Weights of a small mixture-of-experts language model, trained from scratch on English Wikipedia.
Size: 9 layers, width 640, 190M parameters.
Experts: 48 experts in each of 9 layers, 192 SwiGLU neurons an expert.
Below are experts of layer 4 (counted from 0) of a mixture-of-experts language model. Rows are named router (the router's row for the expert), gate (a neuron's input weights, with its number), up (a neuron's input weights, with its number) and show model dimensions 384-447. Each number is 50 + 10 x the weight over its row's rms, rounded and kept within 0 to 99.
After each expert's rows: "comes after" lists some tokens at least twice as common just before its tokens as in all text; "gets" lists some tokens that make up at least twice as much of what it gets as of all text. This comes from a sample of Wikipedia text that the model never trained on. Tokens count by the router's weight.

# expert 39
router:65 54 44 56 54 59 79 38 49 50 51 51 51 52 55 49 46 52 58 42 40 45 58 55 41 60 58 47 64 49 27 61 69 61 46 48 55 56 51 37 50 46 58 49 65 53 50 66 50 59 53 56 66 48 45 65 40 51 39 43 50 46 49 50
gate0:33 47 75 48 48 58 63 41 46 57 68 49 53 54 61 29 51 38 44 45 47 74 36 48 49 38 46 56 77 29 52 29 37 45 40 50 38 44 45 46 57 66 54 58 41 55 42 71 55 48 62 51 34 50 44 61 49 39 60 58 44 55 45 59
up0:37 41 63 37 42 35 52 54 53 23 52 50 78 25 48 46 55 48 65 46 56 60 43 35 38 48 40 54 52 31 55 44 44 50 29 64 58 50 57 36 42 45 53 36 51 38 59 43 42 56 62 35 38 54 47 65 59 55 75 39 53 51 30 58
gate1:64 48 55 50 49 39 50 43 50 52 55 42 42 40 48 50 63 35 45 64 47 23 41 38 25 73 47 64 64 52 54 63 41 58 71 41 58 40 52 49 56 59 48 42 51 41 50 50 57 59 34 60 60 50 62 75 40 50 43 54 34 55 68 50
up1:45 51 44 52 49 39 43 59 47 59 43 51 59 49 47 59 65 34 45 57 42 67 49 55 54 36 36 60 53 60 55 48 53 39 28 34 50 48 47 54 49 43 51 49 63 43 36 47 61 42 51 55 59 55 39 46 38 41 64 56 44 56 13 48
gate2:66 48 57 62 48 53 63 47 42 52 55 55 43 55 47 65 55 62 66 54 38 64 42 49 62 41 63 45 60 59 54 50 51 48 57 65 47 29 55 47 58 42 51 54 29 61 42 54 55 62 57 48 42 58 32 48 58 51 56 55 52 55 60 49
up2:60 66 42 37 61 43 60 44 64 49 50 64 55 56 48 57 63 61 41 54 56 54 56 34 61 67 47 59 75 66 43 55 51 60 48 44 49 60 54 48 48 59 49 57 43 38 52 49 48 44 36 57 60 59 35 41 42 50 52 44 59 51 53 38
gate3:36 31 61 57 66 67 56 56 49 56 45 58 43 57 76 72 53 61 25 29 39 58 31 42 57 50 46 53 64 50 53 48 49 37 61 42 53 43 60 53 37 61 57 44 55 60 44 58 57 55 26 50 45 41 29 62 42 45 37 55 51 55 57 51
up3:49 48 49 56 42 36 39 62 49 45 47 58 42 47 46 43 40 47 46 47 54 46 63 47 62 43 54 41 42 47 46 47 31 57 49 59 59 48 51 41 54 47 58 56 44 63 47 43 54 41 53 40 67 60 56 38 53 46 66 55 62 56 34 54
gate4:68 58 63 36 42 65 79 62 56 46 48 31 60 41 63 72 36 49 43 34 55 40 43 49 44 41 46 60 50 64 51 59 51 50 56 47 62 54 61 60 41 58 52 62 62 60 52 42 80 54 40 47 49 59 62 57 40 55 34 41 62 57 66 42
up4:47 44 53 50 37 38 31 37 46 58 38 47 48 55 65 16 73 56 43 67 58 50 56 36 39 60 46 54 45 33 39 46 54 45 31 55 64 64 34 49 33 46 56 42 40 53 37 62 32 51 58 55 45 58 52 66 54 49 58 60 45 41 42 65
gate5:44 51 50 48 41 45 57 49 53 42 45 43 44 64 44 54 43 62 38 55 60 35 34 47 42 67 60 37 63 28 55 52 53 61 44 34 43 55 75 38 45 53 51 43 52 40 60 51 47 50 53 79 54 33 35 61 45 28 50 49 50 52 70 62
up5:63 35 47 60 44 62 49 52 49 48 51 53 36 48 55 40 55 57 45 54 39 52 53 32 50 46 42 52 38 63 63 28 63 48 43 40 45 67 51 50 59 63 43 33 37 42 44 37 32 43 30 69 40 46 39 64 25 49 40 51 52 44 57 54
gate6:39 36 38 70 51 54 51 44 43 65 39 44 57 65 46 56 44 41 47 41 34 76 47 69 74 45 47 58 66 54 49 50 51 42 39 47 41 47 52 59 36 44 64 50 64 58 57 66 46 59 53 47 52 28 37 47 62 35 32 57 43 49 38 53
up6:60 53 65 50 34 62 55 53 32 26 48 41 41 39 45 54 64 55 55 46 57 32 67 43 41 41 41 66 45 48 30 49 56 49 48 45 55 42 34 42 59 70 49 47 40 64 62 35 44 52 43 46 65 70 52 42 31 65 41 35 51 46 57 70
gate7:54 35 50 63 67 62 51 38 41 64 60 41 34 47 51 41 46 36 35 58 50 43 43 62 57 38 40 66 46 44 53 48 45 58 52 42 40 46 44 40 50 59 50 56 49 63 33 36 28 54 61 31 59 36 42 51 33 61 41 40 41 54 54 53
up7:43 42 58 52 43 44 52 34 47 46 52 46 49 58 52 54 58 66 59 48 49 43 68 56 41 38 53 40 50 33 26 28 59 59 61 41 58 39 51 56 52 59 55 58 68 55 47 38 50 49 51 45 56 45 59 50 57 53 64 49 52 55 44 43
comes after: " (", ".", "″", "°", "-", " W"
gets: " A", " C", " B", " S", " M", "S"

# expert 27
router:43 49 45 63 52 51 75 41 35 68 69 47 50 59 51 45 35 66 36 35 66 35 47 65 35 50 40 56 64 43 51 41 61 52 40 50 41 39 55 67 46 33 65 45 37 62 48 31 57 44 45 37 43 48 54 56 39 50 35 57 70 43 46 56
gate0:61 38 45 58 59 56 43 54 49 61 77 60 50 40 56 43 47 46 64 51 36 55 54 67 35 49 46 27 61 40 46 48 61 54 48 54 39 51 43 39 64 63 36 37 43 54 38 42 56 49 63 46 43 56 36 49 37 43 47 46 58 49 47 57
up0:40 32 43 40 43 64 64 50 17 37 52 52 54 51 51 53 38 36 39 52 40 48 30 60 62 51 63 43 53 45 70 43 37 47 53 55 36 45 68 49 60 63 55 61 39 50 67 40 53 65 56 58 41 60 51 39 59 45 69 58 58 60 55 42
gate1:59 49 37 71 36 54 46 47 45 62 47 51 38 40 61 56 61 55 60 31 48 46 43 46 61 49 39 43 39 56 30 53 48 56 65 33 49 37 48 42 58 40 53 70 40 52 27 49 35 68 47 60 45 45 49 53 46 59 66 43 47 30 67 35
up1:42 57 68 32 35 57 55 62 57 44 46 64 59 59 55 50 50 44 50 43 76 33 59 48 40 46 58 44 46 51 44 59 48 42 51 62 39 58 60 55 52 62 54 39 50 44 75 47 50 50 63 48 49 65 54 44 57 43 51 65 47 51 33 62
gate2:74 58 37 62 53 33 54 66 54 47 50 49 46 29 46 61 31 52 64 56 45 40 53 43 54 40 62 41 46 51 40 51 49 48 41 45 46 46 58 48 68 39 54 51 50 49 68 66 54 51 62 47 55 60 53 42 39 53 42 43 41 43 57 61
up2:55 66 43 49 29 42 53 52 51 55 50 67 49 46 61 54 41 51 54 42 65 40 47 45 45 39 55 41 52 47 53 56 53 58 57 35 44 39 49 55 42 44 40 35 65 50 60 69 56 41 55 47 49 48 58 26 43 51 57 38 42 48 32 71
gate3:62 33 39 41 34 51 50 43 56 63 42 57 64 55 45 68 67 33 39 55 55 32 38 47 49 42 49 50 39 56 49 58 39 51 40 43 51 49 46 58 45 46 53 46 47 61 37 71 67 56 49 54 52 56 47 59 46 56 45 63 61 40 24 55
up3:35 51 34 55 49 41 35 38 28 63 51 56 52 67 45 69 66 38 60 49 69 43 47 37 41 44 59 56 52 56 47 44 55 58 22 53 54 39 62 47 43 56 36 48 60 36 56 66 61 63 59 52 59 53 48 62 46 55 41 63 43 57 34 46
gate4:47 56 51 51 37 49 57 50 68 55 45 52 53 49 43 31 57 48 45 62 57 44 29 24 59 53 46 59 55 49 33 44 52 54 43 68 62 29 36 63 58 55 52 58 40 62 50 43 42 46 57 53 39 37 53 56 56 45 62 27 60 44 44 62
up4:55 49 65 53 48 52 59 74 65 57 55 50 47 51 50 40 45 45 50 43 41 58 65 47 42 52 49 61 48 55 38 59 66 44 39 57 65 57 55 44 60 50 49 53 62 56 55 39 48 59 38 65 66 59 27 41 46 47 54 42 35 49 32 55
gate5:46 46 47 54 39 51 41 68 45 56 60 64 45 39 52 64 54 56 60 35 44 61 51 52 37 50 44 64 52 60 60 54 73 35 35 41 58 56 42 44 54 53 64 32 48 50 47 60 48 50 38 47 78 46 63 43 43 52 45 63 43 66 56 55
up5:59 39 52 47 58 54 54 64 42 69 42 62 62 42 26 45 54 63 49 37 51 63 45 52 52 45 36 47 58 46 59 45 62 47 65 56 50 62 53 33 48 49 52 51 55 64 63 45 59 58 37 43 59 59 63 49 57 62 50 43 39 60 53 59
gate6:36 40 45 43 53 59 56 53 48 44 46 41 46 64 46 56 49 45 49 43 46 41 60 46 55 55 54 55 58 54 65 46 56 45 51 39 53 48 71 48 54 64 37 45 56 65 61 64 53 65 52 45 35 48 52 50 47 41 60 46 49 63 37 45
up6:77 56 60 49 47 68 50 49 49 58 59 53 59 42 41 50 56 49 51 47 47 57 39 62 58 54 54 40 36 42 49 61 49 56 53 56 35 65 35 28 54 37 66 30 39 35 37 42 37 35 48 48 64 53 39 53 49 46 44 35 70 46 54 59
gate7:34 67 41 32 52 42 74 43 32 36 54 53 51 46 47 50 43 62 58 51 58 65 49 49 41 35 45 53 38 40 74 39 44 80 66 48 59 52 54 47 61 62 37 58 46 55 40 54 45 61 39 43 41 47 57 44 45 70 32 54 45 57 44 59
up7:60 48 40 58 44 63 47 59 51 52 66 35 35 50 42 59 47 65 48 47 65 46 54 32 57 65 37 44 52 63 48 51 48 41 54 38 49 56 71 33 55 55 63 59 54 40 32 48 46 36 39 74 41 61 66 53 48 59 54 69 49 58 70 66
comes after: " |", ".", ")", "==", "===", " =="
gets: "\n", "==", " ==", "===", " ===", " ago"

# expert 45
router:62 68 48 35 62 37 51 47 72 51 62 54 55 48 40 35 39 47 56 40 45 59 44 40 40 32 42 44 57 47 64 30 37 44 58 46 59 52 48 44 67 47 65 30 36 59 42 42 57 33 61 45 67 52 41 62 54 44 49 65 52 48 42 74
gate0:41 43 44 35 57 61 28 42 51 63 54 38 41 47 30 47 55 74 57 57 42 42 49 47 48 64 53 48 39 36 44 62 36 40 42 56 61 49 45 56 55 38 42 57 36 56 48 52 54 53 56 54 57 66 71 30 64 32 49 29 56 58 49 53
up0:42 43 59 77 53 50 36 52 60 41 51 54 45 50 48 57 39 46 67 59 55 49 39 54 45 47 48 45 45 34 47 61 38 49 63 57 62 50 26 22 47 37 61 60 49 58 51 59 48 52 53 41 54 38 66 51 61 46 55 58 56 49 63 68
gate1:37 36 58 59 57 58 44 44 46 49 36 42 40 53 50 62 59 34 33 52 44 64 56 61 52 60 46 47 71 33 31 42 50 73 47 52 47 43 49 47 64 57 57 47 49 48 42 53 43 44 61 44 57 53 31 38 42 32 49 45 61 33 70 55
up1:39 57 66 47 55 47 47 56 45 59 53 56 43 56 55 34 50 53 37 67 41 84 35 46 47 50 57 44 37 48 47 48 38 48 50 35 55 43 52 50 40 33 59 48 47 55 55 41 49 50 66 52 61 56 55 35 63 44 36 64 65 48 53 41
gate2:53 44 49 50 44 55 47 39 63 60 49 46 37 43 60 57 40 35 60 69 35 64 42 72 52 54 66 74 58 37 48 62 49 55 37 56 58 53 50 51 62 44 33 34 37 44 62 41 40 59 56 58 59 42 55 43 74 57 53 54 54 44 40 44
up2:66 42 52 50 58 50 62 68 53 51 45 51 41 47 52 58 51 67 40 62 38 51 63 43 72 50 58 40 47 54 65 44 51 47 29 57 43 64 55 40 46 32 37 62 55 36 52 56 43 43 53 39 62 51 48 63 62 42 47 60 29 48 61 62
gate3:63 56 40 51 38 67 35 48 53 68 64 50 54 61 51 27 45 48 53 36 31 53 39 57 34 51 55 37 80 52 44 50 51 58 49 59 46 54 37 49 72 59 61 55 71 59 37 64 50 51 39 62 46 25 53 52 54 60 43 47 35 37 54 70
up3:45 40 59 69 38 46 42 69 62 47 45 57 48 55 46 51 46 64 59 35 56 61 40 58 45 33 33 52 57 68 53 57 54 79 34 60 59 41 43 46 47 49 69 58 52 46 67 55 63 46 33 41 54 39 45 61 48 41 44 31 39 33 52 57
gate4:46 59 54 56 48 44 38 65 45 39 66 53 55 45 60 41 51 40 48 49 38 62 65 50 31 52 49 51 57 64 62 52 48 58 61 35 43 53 44 59 40 54 49 42 50 47 50 45 45 68 41 34 55 42 38 41 51 44 46 55 42 51 49 58
up4:44 29 45 52 55 62 45 68 38 56 55 51 58 67 57 46 67 67 50 76 53 61 52 38 60 34 63 51 53 52 75 44 50 49 58 57 45 51 52 61 57 38 56 49 43 54 43 53 45 54 48 46 54 57 55 51 50 43 63 56 59 44 49 52
gate5:56 37 53 49 52 52 53 41 50 53 44 40 61 43 64 42 45 38 69 43 44 30 41 67 61 44 37 51 58 59 67 73 50 60 45 50 45 45 44 53 47 56 50 63 51 49 41 35 51 55 51 57 35 55 51 54 45 50 52 67 57 35 74 62
up5:53 44 43 42 35 46 47 59 48 36 48 64 46 57 54 42 61 56 46 46 42 38 58 54 53 56 59 39 61 49 69 57 30 59 49 54 55 57 46 64 52 67 41 62 64 54 56 54 42 70 55 54 40 42 33 37 49 49 49 50 47 36 37 51
gate6:53 67 60 48 73 64 44 51 72 41 42 56 54 50 48 63 45 51 53 54 47 46 39 45 43 58 56 33 49 42 43 65 45 55 45 60 53 35 37 32 45 54 40 58 41 53 59 45 58 62 62 41 57 49 46 51 41 75 31 61 46 52 40 39
up6:38 70 37 57 59 45 69 40 55 54 48 42 39 51 51 44 48 43 63 41 62 48 56 39 51 56 47 59 62 66 63 48 42 68 41 57 48 54 47 51 50 52 56 58 48 57 40 30 52 66 57 42 65 37 56 32 51 43 58 39 42 40 64 38
gate7:39 44 55 46 32 53 47 39 46 63 39 46 54 67 63 48 56 58 66 54 28 58 47 49 44 58 50 64 61 37 53 62 58 31 59 41 47 31 63 50 49 46 55 41 65 61 51 59 44 70 34 38 43 35 43 57 55 59 52 52 54 56 42 54
up7:47 37 50 55 46 16 50 59 56 60 54 46 35 49 57 69 71 69 33 37 52 42 49 61 57 54 53 36 53 53 60 40 54 61 26 27 52 51 51 42 60 66 48 51 61 54 56 43 40 42 58 38 38 58 43 45 63 59 50 59 56 35 62 57
comes after: " G", " F", " M", "F", " V", " f"
gets: "0", "2", "z", "6", "5", "g"

# expert 28
router:59 66 34 59 62 48 45 48 62 41 54 52 54 43 57 40 47 41 32 49 61 49 42 62 65 60 52 59 63 60 33 34 51 59 66 62 36 44 74 65 46 66 50 35 44 57 57 54 33 50 46 44 43 46 55 49 53 39 48 49 52 39 53 29
gate0:49 35 56 46 44 40 36 44 47 49 54 46 42 50 56 67 70 69 40 41 48 55 52 54 47 41 37 26 41 42 56 33 46 53 69 59 50 41 67 44 79 42 48 38 34 56 55 68 70 56 54 65 20 36 46 47 60 45 88 53 48 40 46 39
up0:49 50 55 43 46 68 48 41 60 49 56 44 44 37 53 48 61 58 48 55 53 49 49 35 40 36 58 54 53 53 69 46 47 53 63 56 48 43 46 45 57 45 64 54 37 53 49 65 35 53 61 57 43 67 64 54 57 35 80 69 35 41 46 47
gate1:37 41 49 69 51 59 60 52 30 61 38 40 46 66 49 44 54 46 65 36 45 58 39 49 54 44 46 53 42 44 50 42 49 48 38 59 59 36 49 50 52 56 47 38 47 39 34 45 47 38 66 43 51 63 44 74 60 52 58 38 39 51 38 46
up1:36 43 49 46 40 38 49 45 42 23 60 63 54 61 39 53 58 48 38 72 45 48 58 37 56 50 57 27 63 58 33 79 48 40 52 47 63 48 44 53 53 40 46 58 56 51 55 58 60 56 40 43 53 62 54 46 46 71 40 49 67 41 42 35
gate2:47 49 47 40 47 57 40 53 48 62 35 46 38 48 50 53 70 54 49 58 36 46 30 51 45 40 38 46 45 59 48 59 59 64 28 68 55 45 52 52 46 56 56 43 33 66 32 55 59 50 42 75 40 47 43 43 45 55 52 50 44 65 52 47
up2:45 48 43 40 45 45 52 69 42 41 57 51 57 51 49 46 27 48 56 46 31 37 41 52 61 54 47 52 38 58 42 53 49 37 60 33 42 46 48 53 64 44 71 61 65 41 42 48 38 57 68 42 49 58 52 64 41 55 53 57 70 48 41 42
gate3:40 42 69 62 52 54 52 75 50 68 63 56 47 49 50 30 49 16 44 37 41 57 47 40 41 42 60 26 54 32 38 55 61 67 48 40 59 55 63 44 43 59 61 42 43 37 48 42 43 49 63 55 54 56 49 37 37 43 51 47 52 62 52 60
up3:70 62 45 63 36 29 49 50 59 42 48 48 46 37 62 53 47 40 60 42 57 46 48 57 67 72 43 71 56 52 64 51 48 44 53 44 45 53 61 41 47 57 27 71 57 60 58 65 66 52 65 56 47 36 52 44 52 34 54 53 59 33 42 41
gate4:45 45 46 45 58 56 63 39 73 58 38 51 50 52 69 60 57 24 58 21 58 45 61 51 50 48 54 62 53 49 46 65 51 70 46 44 47 52 70 37 44 46 60 28 61 52 42 45 34 53 39 61 53 51 43 44 50 53 38 26 47 64 43 68
up4:59 56 55 65 47 41 48 63 43 51 54 64 48 60 52 47 55 58 53 76 55 44 56 51 70 50 42 50 64 57 45 43 42 56 37 63 42 49 42 55 49 52 50 60 61 65 46 50 45 56 65 43 38 59 38 53 46 29 50 64 38 26 49 48
gate5:40 60 28 41 48 37 50 49 44 46 44 47 53 47 52 63 32 57 56 48 43 55 21 56 47 54 39 57 47 53 63 51 59 44 39 56 48 55 55 49 50 45 52 60 53 49 41 36 39 53 36 57 46 57 28 50 56 79 67 47 52 63 51 22
up5:55 51 74 56 68 57 54 48 50 55 58 29 43 54 46 40 57 66 45 40 44 53 79 67 74 31 60 40 55 38 45 45 52 57 57 36 44 39 57 43 50 41 72 39 47 74 42 75 58 40 45 39 55 35 61 48 42 32 65 59 31 49 27 47
gate6:38 49 39 55 38 53 72 59 36 45 61 58 50 49 44 42 43 46 70 49 53 41 59 54 46 55 58 66 64 40 56 39 64 60 47 50 42 32 42 73 52 36 29 51 47 49 35 42 22 57 54 55 55 68 46 47 61 50 36 38 50 55 55 64
up6:45 59 47 39 51 42 48 40 51 28 45 53 59 49 42 45 37 52 33 56 38 47 40 52 43 54 46 33 17 67 56 47 54 43 64 59 57 45 54 46 46 37 46 49 58 45 38 51 54 45 46 59 46 44 64 45 45 60 40 59 56 48 36 46
gate7:59 57 68 53 47 54 43 61 59 58 51 48 37 54 57 82 57 48 62 57 41 48 51 48 50 49 42 64 51 46 47 57 32 66 35 63 38 60 42 66 52 54 46 44 34 46 38 56 63 36 54 34 50 50 60 59 62 49 50 34 53 53 61 50
up7:51 49 63 48 65 56 57 50 70 63 59 58 47 58 42 65 68 55 42 63 48 68 39 55 56 61 49 57 39 56 49 45 39 35 43 84 45 60 46 48 54 63 54 43 48 53 50 57 58 36 59 38 48 48 34 51 39 71 49 54 49 43 59 62
comes after: " ", "–", " (", "/", " $", " +"
gets: "1", "2", "0", "3", "4", " up"

# expert 33
router:50 48 49 64 59 42 37 48 63 59 58 57 58 53 57 41 53 62 53 53 53 50 38 56 35 49 43 44 49 53 44 62 57 31 47 52 50 54 45 57 55 62 50 39 53 45 57 51 42 53 54 45 43 60 59 51 51 55 53 50 45 34 63 53
gate0:42 34 48 48 53 55 61 50 45 49 42 53 74 57 38 43 49 40 49 38 56 64 43 64 38 51 32 41 53 50 56 50 61 51 58 60 52 54 57 50 68 28 47 39 47 62 55 45 49 41 58 37 43 55 43 40 56 56 67 42 47 46 54 33
up0:42 57 49 49 40 54 50 43 53 44 48 50 54 50 37 45 38 46 42 65 63 32 59 49 60 58 48 49 55 43 63 60 48 48 65 46 60 42 40 33 42 42 36 46 56 55 49 45 48 43 42 59 44 40 41 62 44 37 60 56 37 39 44 55
gate1:64 51 48 46 67 55 41 51 68 45 42 54 55 43 37 29 51 47 50 47 29 50 44 66 51 40 46 58 37 61 32 61 59 45 44 66 55 40 64 48 47 55 48 49 41 41 47 42 56 44 53 44 45 43 71 44 48 53 45 29 56 64 64 71
up1:47 42 58 43 50 65 53 50 62 49 34 57 40 45 49 67 66 53 33 56 64 29 62 46 40 47 56 34 54 50 68 45 60 47 50 40 49 37 35 53 55 43 62 38 36 53 62 44 52 63 40 57 56 65 34 49 44 53 55 44 55 32 37 58
gate2:78 61 36 56 56 53 72 37 60 48 43 35 40 50 59 67 63 61 62 32 51 50 61 58 57 66 45 48 55 66 52 45 58 52 47 50 33 41 37 59 57 46 49 63 51 38 41 55 54 50 64 54 47 54 60 49 31 57 50 53 37 58 44 42
up2:55 49 55 52 69 48 57 42 38 43 49 51 38 59 41 42 33 35 55 51 50 56 48 45 50 41 49 72 29 57 55 51 62 62 61 52 61 67 36 50 49 54 50 54 46 50 45 49 57 43 36 45 39 51 38 49 62 55 50 50 52 55 56 59
gate3:54 36 53 46 39 44 53 56 67 60 53 53 69 45 43 31 52 64 54 60 53 43 44 55 49 53 61 39 51 53 39 44 48 52 64 54 64 51 57 54 68 52 50 53 62 55 49 57 51 64 38 62 49 76 47 42 46 52 36 49 53 38 51 70
up3:47 55 42 51 46 56 45 49 59 41 67 38 60 47 54 40 36 57 56 56 51 60 50 58 39 47 54 58 46 34 59 49 34 45 43 48 52 50 47 46 52 65 58 40 41 56 37 49 46 58 50 40 42 45 51 43 51 48 30 36 58 33 42 33
gate4:49 74 51 46 41 47 47 47 57 55 55 52 43 56 87 64 41 64 34 34 44 62 43 51 48 49 42 33 52 41 46 56 77 46 49 40 42 41 50 59 61 45 55 62 63 62 51 42 45 52 28 26 39 34 58 34 55 47 39 30 52 52 57 58
up4:75 49 44 42 41 44 57 55 50 55 52 49 69 49 37 48 51 42 52 50 56 55 56 44 63 57 49 79 42 72 44 51 26 44 54 52 42 47 46 39 46 48 58 41 38 37 53 40 46 39 68 51 39 54 48 49 48 50 44 69 44 51 53 63
gate5:45 49 71 54 48 33 47 44 54 49 43 66 36 51 51 63 42 60 43 41 44 54 38 67 48 45 43 46 62 53 41 67 59 60 46 43 38 43 47 58 61 49 58 46 61 50 44 40 47 46 45 48 45 50 42 51 51 63 21 58 49 49 58 69
up5:43 42 43 46 54 64 62 52 52 45 56 32 56 53 31 35 56 48 48 52 37 57 52 37 27 47 52 56 48 46 55 46 47 51 47 50 42 37 56 59 52 56 51 24 56 44 49 53 58 52 42 54 52 43 35 62 44 63 57 64 60 44 49 54
gate6:36 44 40 41 46 62 51 47 55 45 46 45 21 67 33 46 31 49 51 46 31 38 38 43 57 47 50 64 49 78 49 64 52 51 81 58 59 59 62 61 50 36 34 57 67 74 59 62 56 34 34 49 43 32 42 49 48 51 68 47 31 61 46 59
up6:55 43 63 18 51 52 39 47 32 50 56 47 41 61 37 46 55 45 65 59 52 56 70 59 59 50 76 40 48 37 39 51 40 66 51 48 48 49 49 54 43 42 49 50 54 43 37 50 49 53 43 60 57 50 50 44 44 33 50 40 46 49 44 42
gate7:46 53 49 48 32 46 54 36 57 40 58 36 51 51 47 46 47 32 63 58 56 51 38 42 42 57 45 62 47 48 61 51 68 53 64 39 51 36 62 50 47 42 44 45 46 51 48 65 64 49 63 46 37 41 58 42 33 39 34 41 69 52 46 54
up7:49 53 61 57 54 50 48 39 24 55 70 55 44 43 58 51 47 48 42 51 59 39 49 66 47 42 50 57 65 54 43 52 27 57 45 34 56 54 71 43 48 42 49 62 65 35 52 36 47 47 48 49 39 58 49 62 60 64 57 52 62 44 45 44
comes after: "\n", " \"", " (", "-", "==", "==="
gets: "\n", "c", "t", "m", "C", "M"

# expert 36
router:32 63 34 56 35 52 64 34 45 53 50 72 58 47 48 53 46 40 53 45 57 67 40 32 20 46 54 59 58 42 38 49 47 42 50 59 42 58 57 50 62 54 56 55 64 64 42 60 57 38 41 56 46 62 37 52 45 48 59 61 43 55 45 53
gate0:52 56 42 40 39 43 59 51 70 39 70 31 46 60 47 44 50 49 57 45 48 44 50 62 61 53 55 51 51 58 48 47 53 56 46 41 36 55 52 57 56 55 63 52 73 37 50 53 56 56 46 68 45 33 47 50 43 63 50 54 50 52 38 66
up0:51 50 53 51 31 45 42 28 57 60 47 22 57 51 56 51 41 57 51 63 37 53 60 57 68 50 48 59 50 53 29 46 60 51 70 52 46 57 49 44 59 60 57 45 56 45 41 65 52 52 54 62 47 40 55 35 39 63 39 42 44 66 44 56
gate1:66 36 66 48 41 51 52 31 58 39 50 59 42 53 55 46 48 54 44 43 40 21 54 45 45 55 48 31 39 42 44 43 49 33 38 44 47 53 49 61 39 37 39 50 43 63 43 57 56 52 63 48 69 42 46 41 52 45 39 38 39 53 50 47
up1:47 65 41 62 53 47 42 52 45 56 54 53 31 53 49 39 60 54 47 38 30 54 50 63 41 50 57 61 46 43 56 52 51 56 47 65 46 46 54 54 58 60 51 44 27 44 52 55 62 48 76 53 46 63 57 62 35 50 40 61 35 44 59 47
gate2:73 60 60 29 34 53 36 51 42 40 48 30 43 37 45 38 59 59 68 63 52 55 44 49 52 62 50 44 51 37 28 62 42 46 35 54 62 39 52 52 60 42 44 39 44 58 40 48 50 41 31 38 37 42 63 55 40 49 65 45 48 49 41 43
up2:55 49 56 47 47 32 40 55 65 59 52 56 27 63 43 53 71 57 44 59 41 53 60 45 53 41 45 68 52 73 49 24 46 63 61 58 55 61 42 48 67 61 47 46 51 43 52 43 38 62 65 66 51 62 49 60 66 37 40 54 70 59 36 53
gate3:45 54 61 46 48 19 31 60 46 40 53 68 36 44 60 51 72 56 56 37 46 52 65 58 48 47 55 49 41 53 46 54 43 62 54 50 75 52 65 64 56 70 50 30 52 42 45 56 49 59 37 66 48 40 36 36 46 59 54 42 48 44 59 42
up3:45 62 50 47 46 66 51 70 48 45 59 44 54 35 45 51 64 63 48 57 49 49 51 54 50 53 63 52 58 29 23 47 45 44 64 56 71 42 43 50 40 47 31 43 53 39 36 47 54 61 52 44 53 57 29 43 50 36 50 65 52 67 57 65
gate4:56 58 51 50 48 62 64 59 58 50 62 57 51 63 42 41 38 58 64 46 49 64 49 61 52 61 64 58 51 45 41 48 55 45 61 44 39 55 57 52 40 40 51 53 41 47 42 53 56 30 62 51 57 46 62 43 57 39 56 42 39 40 43 57
up4:51 45 48 42 52 56 60 63 66 48 50 42 71 43 62 43 46 38 45 68 65 40 52 48 53 34 45 33 41 60 54 49 48 40 42 42 52 48 47 39 33 50 44 54 53 55 45 54 39 59 49 46 46 35 38 54 54 51 46 46 38 79 41 66
gate5:40 46 51 44 49 43 43 61 42 61 45 54 50 40 58 43 49 54 52 37 47 32 46 43 54 38 36 66 47 65 47 52 57 59 35 43 59 60 64 56 36 67 53 50 63 62 44 46 47 71 56 55 46 46 34 42 49 35 50 59 48 45 40 45
up5:46 60 43 68 50 62 51 64 37 39 47 49 45 63 48 64 41 38 48 57 51 34 50 38 37 51 34 54 53 54 40 49 42 39 43 46 44 51 60 41 43 47 74 48 56 49 48 51 58 44 46 52 41 50 59 39 47 35 55 53 53 62 55 45
gate6:50 55 50 62 33 27 58 58 37 47 55 49 65 48 58 54 75 67 39 55 65 38 57 54 41 44 42 48 52 51 60 71 39 52 50 46 49 54 54 54 22 48 38 49 47 61 52 45 45 50 55 68 58 39 51 26 51 42 40 47 64 47 46 42
up6:41 50 43 40 58 58 70 53 56 41 45 44 45 52 55 40 66 53 61 35 35 51 35 53 51 47 52 56 54 29 70 39 55 49 36 63 51 55 42 48 56 56 60 61 49 36 61 33 52 45 50 41 55 63 66 43 29 40 44 55 65 50 44 53
gate7:43 43 49 54 54 29 37 61 42 64 45 58 44 48 35 50 65 61 48 48 44 36 64 54 56 65 15 53 46 57 47 42 54 79 53 66 47 59 63 52 54 51 59 57 48 56 59 52 37 61 47 57 43 48 44 57 56 24 52 41 51 54 34 44
up7:59 54 50 50 56 57 53 50 72 40 51 47 41 50 53 55 60 58 53 37 61 49 53 46 58 57 46 51 45 73 45 41 47 70 45 47 65 58 62 39 56 50 70 51 49 50 62 59 54 49 55 36 50 47 69 73 53 50 26 62 53 47 56 45
comes after: ".", " U", "5", "3", "S", "4"
gets: ".", ").", ".\"", "\".", " .", "°"